config.toml
num_hidden_layers = 8
hidden_size = 192
n_experts = 64
experts_per_token = 2
d_expert = 128
d_shared_expert = 0
hidden_act = "swiglu"
moe_layers = [0, 1, 2, 3, 4, 5, 6, 7]
router_score = "softmax"
normalize_top_k = false
routed_scale = 12.5
balance_loss = 0.0159
balance_bias = false
router_z_loss = 0.0001
init_std_router = 0.00929
lr_router = 0.00102
vocab_size = 8192
norm = "rmsnorm"
norm_eps = 1e-06
tie_word_embeddings = true
optimizer = "ademamix"
learning_rate = 0.000544
beta1 = 0.9
max_grad_norm = 2.0
batch_tokens = 65536
max_seq_len = 256
train_tokens = 310400000
max_steps = 4737
dataset = "wikipedia_en"
Below are experts of layer 3 (counted from 0) of a mixture-of-experts language model. Rows are named router (the router's row for the expert), gate (a neuron's input weights, with its number), up (a neuron's input weights, with its number) and show model dimensions 0-191. Each number is 128 + 32 x the weight over its row's rms, rounded and kept within 0 to 255. Numbers have three digits each.
Before each expert's rows: "comes after" lists some tokens at least twice as common just before its tokens as in all text. This comes from a sample of Wikipedia text that the model never trained on. Tokens count by the router's weight.

# expert 29
comes after: " was", " It", " it", " he", " is", " to"
router:119107092123178113056092104145140123139125129125125084129122119150125128137096136136119159138142167173150110153084120130083143197092191147112145104145136171111151116177084131183208150069107084127125101165113130064143132135125089152106193151090105081073098121136161147159159143145127103116091096140101137113090141122062197139120063157118129095122112117157145107134121155063192168181065096113112173154124119118064148127116078077151052148150149146156083102169152111100130155085127131167123090165167117117053165137063140101116183179147134147156169167086122116103095093117133071129
gate0:160137167116132154099178127131115131146120117112190090139055138188165061068190056108180125080152074160147133143148115162076142110094170140147107132096129151110077124116138110139124117177152126083143128116072053172115171098116083120157155087079133078144096091159122105205209155126125147171144042116160127122130150174171129103159110197157131059155117151142110130149132134138118161146133146081137102104144120158163066150144159105142115105130105068132154114092104129144152137076113106156107095133094149125133078137150143121201119144117085135176129157135101131141098193140076098120
up0:120092085112151111167053120108122152105101096153060130104183105130143186169096173177089099155107146116105096066066137085169081158158138130119122098144145087166151108172116101090162134131109094104123137121193171088088121138164149160116097141173118095108106134102169160063078128115132121099125197127124128178159134098103153162094112122124121181103134109182162123095106095128128055119182139182173139158155143150106207099131105119150197144091197164141092139141188147131110075106109164103166153085163068124102136146129150120106141106159139111072185120129160098108166108097167144119
gate1:097145136124117091211157163074104124108080128193072173098150131152148075131165152190126079106131157099177159142123061053165138087173138134148082142110119111104137090099143128098090133139131117172072119078126127185124204153109065075144102164168132126096140111197133183094078123149201126127100111119121134102157114102183108119170128072110084155119188091137137145175151160122104101147136121125109129142164118052101174071116157119170102103160113119116182147084121110104159051143117100108090093133143127123137153120165098097098112103124152156147131115161149123073140105100110164115
up1:134116065081134133190127077122172169134121178150134096159101142155164097126146095166140140116091101119142136131139166123138134143176118154149123122154146102132123133101134133089108162111143096129062098113161081160120176110121088133216142082115167109136118147138106142139155152128150104129121110139149175088101115064087161125137120134132116200145172089222130146166103148168041122160139148191120186164136184129127103094169145128137103080139106168129103070106163136148064108063176149081139129130127134157206157117113081128124076093201113209100161170088174103090139116134118096119
gate2:055097115120183144160181176097095137089176178125097122118125109118079144109081117156172087155073129154199183090159158081091154213113087142043155112131116127146137107094100146096163122109128150108132139140158120104122149071144130137043158062116127174139106127190151128137183122082161091153076150177153145116132135087100172157106144119093149106101142114154125125138115040130133153126168154091248164084086140176124145136147107109098130081136104115142115161084130114107134132139161128140076109129105123126074123114144088123161137127146094159182143095106109133127153094131105099150
up2:170181107066059134089121067162132142134086140159173142148092166125153132103148137124112136132169128115055071168094082221162099040124158060190097143090123160145162166183205097128091144166140140164126076076107105137117122145140114120193102169124084089101139107070157163102094161150097145058172097122117113178110152147128085128094116113147105149162152108085089094092134187111127097161098124203074103137163120120128130094109129145190105142100156174117130127165138115149107144093117141135145120151148151131152150123072157151113133143114146111098120178144119125103142160130137136172

# expert 57
comes after: ".", " |", ",", "=", "%", "0"
router:133142127130144161074102140164131110126116151160130105102155126117177131135095124139102091158119197103131108097107113104155078169101159102159150149083124152081167145156126123168160162060131151124144071155131113101139127149136120102139183114194112050079075082106167184142123103163135092154075068141146107153134126097109156123068105109092082101128149117123194119133167087046182112128071096142068099174137105094076116079117078109169111181104160124159090134152108119139112155107131088114092092147212158082109149127075133097101184157112192092108183118100109109122108127075129099120
gate0:110136129141137126122127189101127105100175144065137100127189142102166137130117151144084114076137111109172111121151110138113151174160113101086092152087196166128129117030109161180115156151151136158132168197136166144128193119141089186129139155126171111089161117142171110145107062149148080103139097142150146134148149092086138210146124177106150076137136171125195095163157129112144090135126140067191163128111166150131124081099144094133092120154111130122110082101193161118104135110127133144125132103105121076106057100166198155188159192137158140141173153125164095157099099131141158059
up0:129199100168113144150077119128067151121193081118162170164149133129143113164141146156134122117107136122094100144136080122131095145112098117071071139122194117087155098150085156182107138131165175104124143155092107104118124157062139095121121206120132152126131159088179110111152124099117161131132225090048129066133173130171100170121140093149141137099122162158106169138120061151105138141107105171197112133118130189156124148140163121153124136127208183141131139099136140141122155184124099154104153110121147164147131154204168165196076144169138063132117112126188134101088157153079125129
gate1:182149091131120141138164215124095115119179122194139133097138130150096112106107146115149129102072079159154103121169100124139117141165173156081156115140119150167212138145042145103177163104111100046115112134191190095088152141157121111109146176091198075102086118193151103105052175137132134105184088083157126131115141101151117163099116125110140114158155122126157126116160136087131133150132141129115123125114174120065081142064158060127093109148109087189107104134119130063120088166086142140140125158121109086116158194081169127111142145111093104156166119184139120105123132155130139098
up1:157146173130079154165176202086181116162175138154131090081116079128114126044138157115141106072096100070059136078107142121146125145105159110118168110177137167145187122166165090142193151099114167132122091141156164141138126119154120104149169146182157101116117119095122132118157163139150134094160086152176146110150114061184140123072130103146169157145158157118155150070169088153103149104210123116143145132091182122101156123096147126167170094037106135120147126097120128124061058128089144132108107141117124123170148125133082124120064138141125181101147094122115126090164136140203144101
gate2:101126109154130108102088139144079127145158112107127090122122136191079105105154121194070107136095104111107192112126183102130115199160126152107094107138145149146164093093170165103122132179101133163130142108121187105107099147171090139097148088106179149068127093167122167133141107150114122098145143178158113109133094153118115122165086097136136075187177106097113149123132121071197139123086128090131154104112147125112203137080083132126071165121163089099056186147131139120122175139141121136161071189147101071084148095031129132119148134152119157108082159119165138156141056072126078092
up2:127159114108153100118152120136120138134172110112142063132071185157189132092188086174115113156140132154160079104105127165117125134176179110111084140122140117095081147066096135125095126092130132098093140124077112153136187138050156125106121173093067051126105104174163089120088183172120122173139154117074166068101157063115120056128138195145099112111109113185152109094095110137164083151103110207127137155092106130132123057142110112118120113125142130044118094065090124145080129146148091143110132141163137106138165116167109152152176144159087151159158119123143092129128131167166097170

# expert 36
comes after: ",", ".", " one", " However", " time", ".\n\n"
router:087116109147143097057108132158133095115118105166128084128145143181104112102141104081104127115148144168158140134135100138125115153112214135147111170076108217098148169114125149192128155084091088138095122165083162078137134157115091127065169168123137113087093119129134140143143157133145100145152076149129103103078149129072173118140023114087086109125143141095161119102137148085163166169049097095123140134101072149100163148093093113138116161127138090182145114204142136107151190134150124209139109143133133062076118117092184096131211144102152139103152127114126121141081102118132085122
gate0:136103100103156171150167114131071140143121113147169106118089151158111157129130167143197141149117144124142111103096129164157141079144170139101092137135103124107111148186120097070168128104121089059117130123173150134091143143153064160113078115129101164118118081122150159149145092077047109166118200159166128134157154131157096141147106163092120132160111080115172154104124121121171125109157068057057112141118163155106048103148128179151090071128115123157139147121129074102143087057054075141109118132135123169116181129134097113059092108168156170128026151127122161153174123103119120152
up0:123172156171106087129171153164158122109145120120039163095112109154199036079110069149074110127110128127146084126130142091120117172148121126108155145115138084134140099122117145146108145160103143179170134132131127112110139118109111102182195122150127095139097127164149126095115167191184122105158128110101126212106161091168144115096090115141083170065186141127099134163141113130112131127131135234103170115151163131156118130119143123121150128111134125163111147103091125160106155126181163116147128166147131075151092176126138139228168158080164127078198140155174073155077151125102180098
gate1:122080114113108150164173133130068071066123141099143121166126141139152157200150114161159118175093115153144112153151099122078168149115127122047062158142169150125128147130123113038123121097128138143109136155127123163145121137119124126118105151147117114152100122143125174117221113086080132137061161097148164168118186151144112083171136189159150095126123157073112153163138130135128146103217132094175139135130131091126142109089137139116128075138106076118132126169135154138141184162113073137121148094128049137098012146116144141061132117147097089154098136061080124100088126153097168102
up1:081102121147098130133101129209104164082132135187159166183138134146181116144148128147162105162083117107193131150137123150136101098124162163130105094159155089087128135168160149101118139181106119112104116121114144197147097140158058135108092163089116142137085109177086233158233132138123191105102152175197173163136154144181110143131112117143168153137116181102064147128152149121119185115174148136082090180118159130116133115126102167140114120149157105110117141102149115135070103159174122194077113103139076059099100136161119134090082112143111129109091130141178123157086150143116108134
gate2:085183138134134124112181137140147146088101105134092089128108102112119163129140194156120112091110156146165139102127150103119115116160080114113083153161145118081159170093201079135136156147116125160107162147150174116231113191143118120158120121182051135194082202097141125077110143038125084103141163140150144144150069071096119135103079106118164152120138118161153097153104140143119148090132100103075124110155185078073112138122117170102151123090184145102076127120177140185160129081110117144130086122079134155107137099091105161108058133133101137146131062136164095087094123125083128146
up2:093172150139146115155176175135128117106105160150099118146134097093111154147112175142092114163105130108163156054159104067127139132131095091161097111137099144057161126112124168133145114198145095166117164193091150110204152191119129173122148130204079155179167194110132151113118146060099129122125130165103150146148082111095172132132168118140235158132142109127198139155104160129100198117155114074166117150183140096106130090092080159120108164117137138131093130115178116115169146122141166165125123112101155174100105074144130148122084168135137136174129074180206096134140115126150109116

# expert 5
comes after: " of", ",", " as", " for", ".", " with"
router:087094114113185092061101117182101064123154117123130126112145132157135089136110168124143116122137155149192139121135089115155095196141121158151116185092139188109155155149135099173137131121133104144161078155099178100142099204094115094098133152162162119043099110131131154160121165159143113125082075122145116095120133108111130119128056101116098106130077128106131101119180129089137125158071087117123156122123119104077121128109092106162071166153177092163071167208115150140170126106103146189131111151168110106041140155044143137160165167114147102109120165108108089115094098065073087114
gate0:142141110208133133104151102131176062075162100107134102127109122152116149143073127120159140134119139146126127115185143115106138105134118119106115098154113160174124191127163138172182163075088155198110154113121078098114154099175136179108087119162116125069133115110085128181077086103067132235142147077088155157067135147104143096109124156130118084135122131170150077100150117137123107178161142161133115081091093124178081156105135152128137120133067129132163073175238142107143156167108159080148126147109144105142110106174083094072177107144143108153186150079107127139143136165122118149
up0:086096091105097133103167076087136125028120212118151176130125160065108172105078116151074140191124135082107205138104152074177093098098106095129120177082109108162161152112169146145148122111112075135133161125085074125196125107163150183068111085136205169116140118141128164104170102137101159161102112165130128145117111101114106087119122145060166121135168116181102126122119126123120098091153092151124077111069093132170113096088116106085165117135120158142154147160160161111171125144170113102140091123135118141147127107143108112103125152138123126181062134109153162154173059078118148163
gate1:165122115159110088116097124144161154180104090140133178102108124110143120088121123111154139086136164131187079214091121134139123128104153166117086086202153159117162114194056118031119109132126136109112080110174132092107153123103127155145172126161090153167155129128118136152148124085114163112125131113120159115158156165115158169086139114202154157128101059155154161188160123110127179147102131088083129138143144078123145071113117158167118114138147132111135096071173083156175118063115078153117084134139112065150164195105147116128091132075169090184093139121164099112092127070157190113
up1:096111133093120120099124138132118150109135077107134105174120101158122142168138176108126133152121125123103145146076133137110156140072092130138125212103152128140115193140168155186157120127079106128098135128215164147166128176091137130189065127100164136165140088090097101097117140119137091120097131141169090110118110128148060076145135163092075087145111164157110106088130130157116138136153122143126119112100122137160177149155129103038123088099140101114166161191111155109079122117120126126129182129079152132188095081151126147189156155138079145103034156092103146156086139188036074058
gate2:152096255146112131150155123095194128070120142089144155186176178065125157124150160111115145140054113091132148132094128120098110096124157133136132066142110157101106205154118176137137154148172187099105087145107137114139107084138108076175076102129118110116099125111128121128131177133158117103173147161113166152102150090141133139145084119131194116125112184101133064160134150134119109121106148143085117182123171162161161139093170081060136130111113153123125127151132113115083104221139098130118124108131142148093136104134148153079138169069131166115147033125115135176124189120190150140
up2:143140078133161104151076096167121124163122159162092086065115100154151141128138075150121171108172148113081158121168141141135160124125136134125128134091109161146151085133168113145110117158089087195091125131074059148067150132144083167131106119149143154116104082165143166139157095166115145170124116133112156161104163173108134149063185148116049185111143107090165170114117115130132152155076161187133108070154099107145053142192082160151081114128119065135155092156107130118166123109188123132117130170212177120194156119105137106142141163134136123171144180068093139165093164150080137091

# expert 45
comes after: ".", ".\n\n", "19", ":", "20", " ("
router:133135123157130120060098118177112104113118137142120073109128168138171103164083132110119098115139215124118081105120116115150083169120139073140125123112092149091146149134110121176177144071109111138128097174121128090121146158154097077135188129159112071095093103124173151138121096144125093176079108158154093150148130094106149156089085113067072098113135119138191104142150098045182117148074082145072111157124093110072099076121085108163117188166158131154073119156138115146104204113106129125109133145208176077066163129080139073104192163103162100125162149108114122139106148103100111123
gate0:111113148134097120107096158139142143103138105138107127106067112134090124169139167143103166101164125103128134143181133139142074101189141167175109138151116133133164134105119131169120128128081136132110136141082173117135158121160128179120069126087145130123123153126156144152053106144103134066180090135128178116123022064038108162097090137030117062108187177199148107165120137125176166140157093171186171098086173147117166117153064124145165204117163152106183140130113128140094145083111155084085120140158138089164117125135161092113126096119094098162132103123113086133120093109159107097
up0:129080122124139092096068164145083103102120103073122139119189102143129160155154149123154163102141134080090088099178143147202159143127121111110127148142158119114088044117225125100121165138115069154114141124157159070121126103127159130122156082120103145121191133096137130125165019081164141120083182138154103089176120109123168162161120076089090093137164092173150151112168120145136099172146126160138123141177175158139160127122101202127147144115154111090093132175126125130180078147133133073144134076075115136146141129142097178166126126111172138165074161064164137156111103116181104107
gate1:124105026085159147111214100126196062121101139094097116079142151094122162139169152187034119110134148118168104118112108170159095100155129137116107161098096158106164153138167073101088116111110061125106129118181122164162104137060106158148118108170120149139124084141136136103168164112154099096111155078121191153129099125146064171134097160118064120137160117149073104130097124149160147056137110085139150122150120130105092121161058146139139159155124141119135165093123144138135211164102145152123154123165199113060116106137174160163110099096095100107116123154166145157144123146123156102
up1:125146125116149122120151141111125134066117089094063117094083146156029103120114071144082116070166122136194173117101139108133151111146156109130145160149166167116138115126126110078093128080138136153136164142179152139156147081098096053123138091150128199115111119117100114107137061093127141122139112089125151157112097087133100142159130153144136169139144117148143123162198150096153217118131170104127211153118069091096133114099096138121143134159098135150097142129138158157149168195086136118164097190131166098098158120069177163156131103073073057107089125174092080137144175074112159138
gate2:123148095133151099158144125139157093078087150118091137081114127167105170133154100030092149112106139096131176108101149125121105130175154132154134168138122152114153119119135126085127127070151047167104133063134159114150124116157081128112138092191083121098122117134149172090155087129149131141132099135091136096063080136110090132112117066123178109128114050082100077119183176121141139110098078119114157213153109081107109112145098113138105171116077156181100121128121157088060079145080159088108089090110136078140137133040182132104103164143137093120186112103156110177112172109127086100
up2:100118160121072061115109140160141157131201157136127140161127156123138093113109152193133076169115098131108109124173172135114116136115146100090123165129182112130147133179050138131133104130149171116167168193114135140085076130113106115117106070105067158127082143212150089104175134162055114113103155092130152176165144134132156090148114138126133131146152092089079118146094069103172140104095198081135171095104120193137179117087126147130122080147151146155112186094096106205113131183115078142104138155085101142119135164159158086145130113135138142143105188076127106120209160112144093116

# expert 42
comes after: ".", ",", " that", " where", " when", " which"
router:090109119126160129058103159177140093124132091163144088084125168131093132126061130110101138150158147145173128123158105125125138195088172158158126155112097182160103164148112141136166169109125081131123100178096146088119145142131118075084142142159112148077112093123156149125129109112159113116129061110145124094077157103042143162099063082118097100126172147128136119122151159069178154159073099102156134101088076143083161148086125094187042178100143133158146111151155137145151190135111152163134072173156138057091147152063156054145158163108185148147162122120129066148106112131121125142
gate0:147128145058195163143130118154137137147123105103121157107150082121104115112131110127106133157096101145101175131177189098187132101193173153129131183064100164166217175214134136099160092144158092108097140132117179145127123173103068133164078112129147131118132143109150149117104182131113097079137158111160105137123161081109105136159109111129128149111153138075087110134143111128128156092057166180144125147124218142051159158175114094146096193117126110122121146170093130066071138083131126118121142094134147137149108173149144146114125099139197131063103145119105129146202088159158153085
up0:074172161043202195115139124130141149184136095085169133127084100120111071142081099121083150156085118152111140108125161118134142150158138135108104190076073165190169106120200126119125075136087093146144148171090192116160124161129070177173101100134146124143154141115198132105118169137098142084118162150171075120173127092116131169153122126135151158097175121158093183122132075124148132118104137151132106138117205153096178126140110113150131127118137107087058112207099111146118180087153089092106113115150126153120138152130155139155128121154175154135129163066128103179149100155159188124
gate1:110104134129146118047100160127115109128170140095122128102043159097094099112186109123108133137163134107113050155125170089094134108168127144156136100127080186095212149092150186087068146143128137105094097103146116103135113128127104147102153138090142142131127150105167055148124177082221152129142133143131124112114080128109120096152120140133129145110152165154176181092136142110147161096157101152110125116108137138127139126108067177078117095243141130082171146174108119101117148147154115113128107214115076123142140082153106101092165079095065156169099131109124173173147116112163184153
up1:151176120128119107197178142107100137154121117162139195158103135102126117170141109117171109079178115182093148140087083147053144170088131092107083142119142111183088085142160098114153107101127129097126068140104117117123151135167174075166106097140155136202167076089121127076224129126070080129131165151146088119146135162112110123077094162114090105136141105099117142196139149123125132172096091102148123144177143111122156124163187098112127140067154138132103104088131126169181108123097168120078088127131108026121149160115108143125122139177190083115084175129107087119094115175128152109
gate2:079121109137057124112126076140123074105204121089161104086190143112125105111144130117110159151169133139138175097146115088114141172154128137120153087142122106108077150132104174123090143145057114115079083072113141131066150160106166100149104107085166159153164089168134095104137070150131168154155136127103106146183121149095123118131147132103077112091203104094131158127152107114187097148136113147143129184099072163062196129119108152120182080121131062131193119108099144088139144157121168156127099146107078117127151124142108081154146150143035121100121065134159193183163177113121157105
up2:068125129187194092116161058124112134090126088069085128083078169199114134184131052081125170088111080093109181141153114110086097107167157179132101131117122178125134118101149142130169143106028127154092102130122094100101069123154164128106141092124150179134156101142111118113150112125113104137134094106108096128120145139052093097141153182121104147086119069160139142166166150143097143124143153148117130124114104108126067150163135099103145061138110093149108125133130133129093135098140144113113105144120115163155160132174130140096137117183075158070060126089160069159103146152078128037

# expert 59
comes after: " the", " a", " his", " The", "'s", " their"
router:082090137156154117086107162162112093099107129160138078076126162177147075140117120101121113151113116154154121140121098090105135193111125164125121122090087169102120124152142117158129133054108090163118115124101179053093120139090123073122114169151126124060123142124168136113137128120150134096095098085154118096104122105112144132131057122116133122117159159119146114102199142071138152177135051091106136150138102160033136140082114105146087177122182078175101126168183168140168167117116140198122057106130143089013094124104153112130142165143164065123131124126112120159102083081097084141
gate0:172089182140158185164099176165115085173113152087086181083097120169106101101086170133074102106140121145133132164115179095057042123108124160152177181151148145145079122116185123134130146112170201132146138123142149171158105072081118129150212150125156134169155112176120090124099106077145130137150142121164140122141169203158148111134165133062082121159153087094122139096159142131109146121115115109175139125143154150093171121100089137151150147160156067147113119155143166149141105130122154195130131121079126107081131150098174131183122153087063195147084118163110083116077125122142119126
up0:107131122124121105123180093087076146152149116148119087181206069140127137169126112132189133124116130178152107129129056178139123111176129100128128034077126106127118133125122150114162132147115091125136108173093103066131132134163117159116125054134134150094077147101176106183105173130104135131129167171109124152127134122070124124093170114166193157121120109133112169130146113135113138144127157136065110166111096122151142130182098130108135093124059167141159148107062086113153129137085126081106166155173111123190103155171109117049133054135152032071173090113126191150123139085096137113
gate1:148153147128185143143157092117112159113151125110166106145080133071083133180120166144115162122140130075155158142128144147173098127187110145127116178114159171128102132094099147126102096130067133178136107170193206140152124113123108123150099123162110102149070131137120187088168109144172104121102118113174141115116089085057138207127051132154168130096106092186113083119143114122124121175180142147082163189087158122198185131139177150123117152136197123137106136154076146123145109122188111123162152138108149145149101129046106155149174148116077185111074113127103088124061150154114103087
up1:111177138112169157115154100121120109114175119099201103151066123047118137168128160142114189126103143082164134142139141115161119135160118131132099165109129167161084116089072151126088090101086151161086105129189172104158128142117106142140105110194109107138050115140144183088155087169142118114070103118149154137082089096104137187134040106148163118122126084172117107103163098107127156157115122115083160159116130135208198115168175115123105152152188156119097145152083139160159079115183090091154155134111145140120125145068075178167187141126112167141139151117114064141096129145136075103
gate2:137191136148122124124090124026166118148173123139158105219153132113103230100135147152140136041167107150115148130117137177183141050142128127084106173067117152078150149106039162094087107144126112158189117094096093137100131140131163129124107169093074103169119170127167144127173106107130113115084122178100133172116093132143109193187093154138125117152214102163128133158128150125101115130079123166078135084096098094141121173126140133117140157137089189089143128166147122119125126113131097141126193113138172130150165149142127173143117182118130160127131164087146153113132138137125091145
up2:106150116146133134083168160099137083164147137133136106171076176143174058112154165178184105091179120156123112122176112098137137156178104158102170116173172166156118147104070125114124118107086189154202151132094140136096106160127125108074095154110137083198164158096167203128113091122154180131103097109130095113136136088149141109170106140109125112167137142111148128079133098144086146123124165114130183067087099117152133141124139051160133057139094110136095118102092158159122120099175125192168161084121198141146124156137079191151115133106164096094120122061171120128148119105080083080

# expert 40
comes after: " of", " in", " to", " on", " at", " from"
router:090086115115195102050085152179110092088135130142124108108126121153122100092111131135130108136147162152163121115134104086140111192106120159116111177070108191137129138142115121153120120074110080150128124154095194113141105170114115096087177138164146125062081098142114146134106152165161105136084052142144122096128128109099139107139077148095090078123114138115111084136179145090131139191136077114138162114148134158053133118090095120169098179171160101188082147210108129155166143087101147162139106142150110070030121133047138132140190167127119091115141170126128072113106114076122106108
gate0:127022101186055152118090127110183159095108106135132167121147142088103182111106150107059094176104112120120119098144120158105126191126108125131080132156087112118127169112193110152122129115184126175133153094161149117080175181116132111153174160135113152113100154121104139142108090067130184115133171152050111157126112163133140138137110117084111158062169188122110094085121151131142149111145190134135120118144087113122081088142125111027149148091150119124134125071172098162154069150157165114112151217118122075128126096149161101106088137119107085097126118151138144132156102105159062152
up0:110112111143062212126133113087131143094087161156147119128129149096124178157055111166062137150120133149124128119144089220195127159158111148150145150135102130102202157100156094172113162097096098108065109133121116094155105140129099124149098151075155157111113065109140145048110131153090119148096147167087121124118111164102113142115140082156075160146161103142139120060128157136125138062122146114113159150178115128153147071076059122118136127104148144142102069114197114120125098102140160193124123150118106068144130080077177145109113113144111134173043100135092175151092158085152141156
gate1:095122145096113126124186175152101124178143177101172137171078139055110095181111165147172126184107141158148120133074109199126088145117149122099134116162121141186153132129139154119142108143126093113115115136098178138128121116105079103151147129130162145074088136129139152098093125075203117163145182195142129113160127069136111124134135099109201147182097093092108158153117117112155138116128160175109144127143119083163142156142096132066142133132117169151133125081131096108133118223148124131102124124130075082118081155070100115092133124095102149112117048167085215121164126024175099111
up1:081191160128143060168099097155120144095201137086149078140059089140128097136102135159133146169112143085126094147117165136110130099171106110125132132087132130134138091157081129113128169148133130142142101126132105151166146176132127100126104096094154197114148105084125158179080091170149104136096107163210134155126177187165101100139143156080182165167119190099135163146097119114145200088130059122112112116113141092169149180197132122100150115126122091135085104086115100182162150133126140163125129104194157121142179188182106134160146135065136117140080108143082117144102205126097149075
gate2:125193171183088115142169137140113117119074138105097103147110135150137116147141089065095133133106123189083063129139146141077129089148166114069120075134135133106108081115109142129121166104115149136087170148109095096130213134154069144094085117080156137093119188076166104119158152116122120108166185131089144152043127151109185187076107123146122107113164078125160126092116137112185146091111157113116115137128082117167166137147089114117141093091090137099169070106105166184087185172188115143139138083091162080139080086147131146111144099071133184137110109134104183146125154175177120138
up2:148112131117145127115119102105128092177143082140121165104143149138151130159095116133102135131066145060171164150109150153134093168097161089158117099136137109134112140190140132108170123104196116164120133080171115110133121125134123103156145091146085126146164080170137153134120088133058119070156090085155089131171144068103145099162096126129199129122156138152159125155163136073156133158126091124094096181145108135124150119137149088168080202080167164141138215084161085102169150091086087104095061132190124134082164154100132037090134126136184187170152136160110111104164108117103202128

# expert 43
comes after: " of", " the", " and", " in", " at", "-"
router:129125122160156106053104170167071068098130115123113094081133122097112103113123136099119153158148166146158150084136112094144090215158157107116136166111153162174157138131115119135185120095158105119153126115112146106110153158100113091125178161114116142096119100116177154134141121161155143146114116080161063103102125105084165124099107166094091108111104117140173103130201160036199144199043119129141110168104112133069129074112083102169103125120189111190110133138124138102154159074148091159140136164187097120068154128060160084131160141132187144128109092151136133084164144077129083122
gate0:161115084182126077130136132100142114101126062171197096131157099184173145133129131075204153054104159142131062142172164147139187162146099098094151174135105116094107170151107126171114083110105133131121137152114141115076130131177144141109077158063140132136088095092199103163112089130117145109183117176181140164083154132073126126112136138160113129092112177153167112080157120161138078087143053072115138129115129127156130132102149101094101163130095086124126121102203157124143142133104146100174142148160160100134131149083085142105123090120088148098102205118169135133103184150053128150
up0:102101133130145169125112109166184133103159129081160110148130059118163116094132171216085123094113118147123088097066087100106050073087138128205101082080103163128133037058142162149191116150141085094137056077111138120142099112162104095152132121141152079101138127171091132151161112104150119147152137058094115110112063109140135148137132097153130116181106126129085154128094105104124146164138133153150087086147120192157168099087098167135127119150107158155100166137171098160138144081111082157078098128135140151104112186125134115134192164106171125175138125125145111206157130118145139122
gate1:127094134148111142109074125104092089062159160132149147115108180165125101128111141148106102105070143131114126127088154172122164099136203114115112210180156172141120086092139078121175142166146132160135144148159167107126155129162119096103134176181141160161204159111196134139120088110174151159116089152123138112107065153159092137143128111106107118166130101099053129116139113139127171160122147151167189110159151132091108107158126098105150147153162216089134090094108196164093147123125113122085100148135106092160155113116135116133065194096157142188125215168151178095093066114125169146
up1:141173136155120103128101105169202155112081107147098102158161079070132175087111108142167083186179161092135052135096140137114121080112042099137142074157095137126141194130189121134058167093143138083088133106100104115101170117115144134139120105106116067100152090104098074129147139064114136078150120115126125114115212154124131119078165102106124117103107134107132160102114138141136156169115085119121126128181125107154165142121145136075171149091101126146129153109179046094125184153078153138162196144122140143107152131157145075134175138158103118089146158077137111127092147168116042125
gate2:072158110105099083138190135167112136125063100185096088118065106129115122096159112171101152165101159172133121123110164110077133150125089013141125156129107165143160121162107128114102116144116140186109127158121100154152087093108109166130163130164084165131115082068110078112171095126175104118123122118125096188189164098092150123159125166118130141164141090140115118162152123122112173145225145174108122089144174162096153103174141120094149106089134144179089120088087096180078211067135120149134146157063109141147120060147119097118160120168118155126101138129166130104125157090117172107
up2:170153134141142140164117151045088114112150171165081178144168135121126162144143175107135072060136106104073136126166072147125136163147126151117112070101112093078118108091130111118076164069123130114122159146126171094063145121164201103108114159145146126136134152150096123051141187118098129130161131078164150172078140088153118114162137108085090088132123176170122164168103131152135132129117117127117173128154085131091093115101210116151139138155122134054165107115101159128112162165093163146090153071111142109101129182112135167163107161145051076087138062109113101144136139195198136135

# expert 16
comes after: "-", ":", " information", "\n", " classification", " Animalia"
router:082151148168180087107148121161109084098146142128132123074123108168145110129112138101154086139158183120160144140125106136149101143135178110121148142151139108118141132172096141160144154102152140131110082107101174081064130132124058148098195149133118113085086134124179104098111138133111149128103109162162114146118094116117140164180098131092110070123115099151198089163182113027211135155127122113074126180149068168104138095099077142189138169126207119138084152166110135113120167150132123103062070137181097044096135180121062117122119146114178159135131160108129101154084138086165156118
gate0:149145110106093107136167145079112166081148121103117035116131150127149128140137157153127121100079088148132110120126105157124148139167082113082174106134092134077102100096106165156136151132160142169084199136107136197123142141079155132074130088160125105134035142101142122107075106166129167071123097085140089106097176082148086148149100136119114172093191102170143145067052060149121098129167106111156126137125130129090209148175117174118134062104111127098150110142172155153132194175195085109118098143098175128167138104123125143177121134138121124148103117167120135166105166174132068094
up0:117138103102167125139155116105149109100166152137162108117120138174140128075109153129148118108119093092167139111121134115148183123111127119174108066102101198123115123150192158129166138140134131093089110156075154114119105108055135151037178129073148075169115126145127067149128136097175091075113082108104106095113113166163107159141176089098105200034178208179100084138074115117136141104147157185167178141090162137127144123156109178125105161101155143095156145122166091106098215138107148124140144141185124130135124160157153142158151140135107075169124131191090145142113106133149061120
gate1:255118097105127152181136168129173124124105159135173097047143114122148123102146155129119066159167071136104163187126095109116156133106195136225083183149153096160135106170204132137115101141117122153136120112146097145105120131114150147150139091078130156135116100142147211055124137130053112137154172083123166079154120114157185126119142137068141127113119160185144096092144053121115086118142133114147114086146193127132123104127125145143119154193110097084152180114136165132130113089113129142110115106154103118147154107106119114176126097127149165166147153117167140153122143111141192093
up1:050098173138152141071111049100145176153124143120136146158057099092122146106152060094138175109118149102109124096145131161086157122112096126122118112137123152096163125136169096137075178152120108101126152065101153111151241161149141121130098122189116105109085145172084137165096107131173159133103065148140141125145151123101111114111118100208160133117152142071101158168100142154077162125089117152106121145139134141150106114109076104090136121027122184123168085127112132143091163141038103165172101087096152117095137087109162116143118105124092120145080093115136198121137106126101090095
gate2:143182150169106081128150137177169127143164124088203126130143142148086111104155149118115123140136116116189100131156138180151077180091034093119157113125116106125168094142087162156148118126115129179125085142158126164114153125119152171087144111082155138181090117161159100114113113120135092154153123172165123078151127207143121024128127119140153114115168120137146163141071089133105094088177154095085123087139173123091109118150133151152195187128118151142126124148144152130141123126140112133098119157094091105090173222123120140156096166131156136027127141109064171126184149057088117126
up2:147088147158161119112086092102104142078132138139204129185155171158068038156180133215176188116130115119154070158147083110122115195094141161118112112086155111145137151148067141108151140093125127170133136082115118134110130136138134151046113041120089143151119138138106147119081120144120148159137139138111138157107112147151154105163092074144137157160120080206154124078108136115073158140168090102128092195159127118142080110108125152170140054146125140153124141102203125114118099053154139095121147094137116116115095132117160109109116068096181126127175099127160127124127128068072116132